From a checkpoint of a small mixture-of-experts model trained on Wikipedia.
Experts: 48 experts in each of 9 layers, 3 picks a token, a shared expert of 128 neurons.
Training: a variant of Adam for the experts, 5289 steps.
Below are experts of layer 6 (counted from 0) of a mixture-of-experts language model. Rows are named down (a neuron's output weights, with its number) and show model dimensions 128-255. Each number is 50 + 10 x the weight over its row's rms, rounded and kept within 0 to 99.
Before each expert's rows: "comes before" lists some tokens at least twice as common just after its tokens as in all text. This comes from a sample of Wikipedia text that the model never trained on. Tokens count by the router's weight.

# expert 21
comes before: ", ", "s ", "o ", " ", "a", "us "
down0:35 42 34 61 57 47 43 64 63 37 55 49 57 56 57 50 38 41 57 43 27 31 54 35 47 47 78 64 58 36 58 62 59 48 47 48 55 51 51 43 58 63 55 32 35 43 43 62 52 52 41 57 58 58 41 58 43 48 47 58 59 57 39 70 50 20 60 40 53 47 37 45 57 56 55 43 55 55 51 59 60 53 43 45 66 39 25 53 49 46 57 62 69 46 49 48 52 66 59 72 54 46 44 41 50 56 64 60 60 46 60 59 54 42 59 33 68 49 56 48 56 55 52 60 53 34 50 39

# expert 33
comes before: ", ", ". ", "'", "\n\n", "\n", ") "
down0:52 70 37 39 39 54 44 50 63 38 51 66 58 60 61 57 63 65 38 38 34 46 33 60 50 56 51 45 58 58 52 49 62 37 64 60 51 61 44 53 25 50 53 52 45 48 41 42 45 44 56 35 54 43 38 62 60 56 32 58 47 57 29 59 41 57 56 49 65 46 46 54 54 58 62 51 50 49 79 53 68 52 62 47 51 48 55 35 46 66 42 38 59 52 58 44 44 52 57 35 40 62 49 70 42 64 56 45 47 61 37 46 43 44 62 55 53 42 37 42 37 48 33 57 34 56 45 50

# expert 13
comes before: ", ", ". ", ": ", "==", "\n\n", "'"
down0:44 57 46 51 48 54 56 52 60 61 37 49 46 45 52 69 66 55 59 77 50 53 46 33 64 51 53 66 55 62 52 50 46 36 58 50 53 45 35 55 60 43 59 55 32 32 47 59 35 50 49 38 35 57 57 59 52 68 56 38 62 57 47 67 34 41 52 74 30 48 45 68 41 55 58 44 43 52 72 41 50 57 52 61 62 46 60 54 56 44 62 53 39 53 49 38 41 63 74 69 63 57 52 44 55 52 56 37 41 53 66 50 47 62 53 56 60 49 53 52 43 32 48 46 46 60 61 57

# expert 20
comes before: "| ", "|", "(", "years ", "km ", "km"
down0:30 58 66 43 61 56 44 45 41 41 34 47 46 47 54 48 53 34 40 73 53 69 42 53 62 42 54 51 50 48 43 39 55 46 51 43 38 63 37 40 62 45 44 58 39 61 49 62 57 65 48 50 57 51 50 57 55 32 37 60 49 52 45 57 51 49 58 45 65 60 66 69 41 62 42 59 41 45 65 40 55 44 67 61 58 41 44 57 53 49 49 57 62 47 65 72 58 33 38 42 51 59 56 41 53 45 39 43 29 56 38 44 50 62 53 45 74 59 43 44 49 54 47 49 59 46 54 53

# expert 2
comes before: ", ", ". ", "\n", ": ", ".", "\n\n"
down0:48 43 54 64 48 58 57 51 64 56 58 46 49 58 49 65 50 59 66 49 43 47 24 65 32 53 41 41 59 47 51 49 38 56 41 42 55 53 62 54 53 56 45 42 52 70 49 50 48 47 43 60 45 64 49 49 68 44 43 56 51 43 38 41 49 53 31 60 45 44 43 36 51 49 36 58 61 52 00 31 35 55 38 46 32 45 36 45 51 42 42 39 54 48 49 34 58 32 40 73 54 47 45 59 44 58 52 45 34 54 57 53 65 51 49 52 61 50 73 32 49 53 51 49 42 43 73 50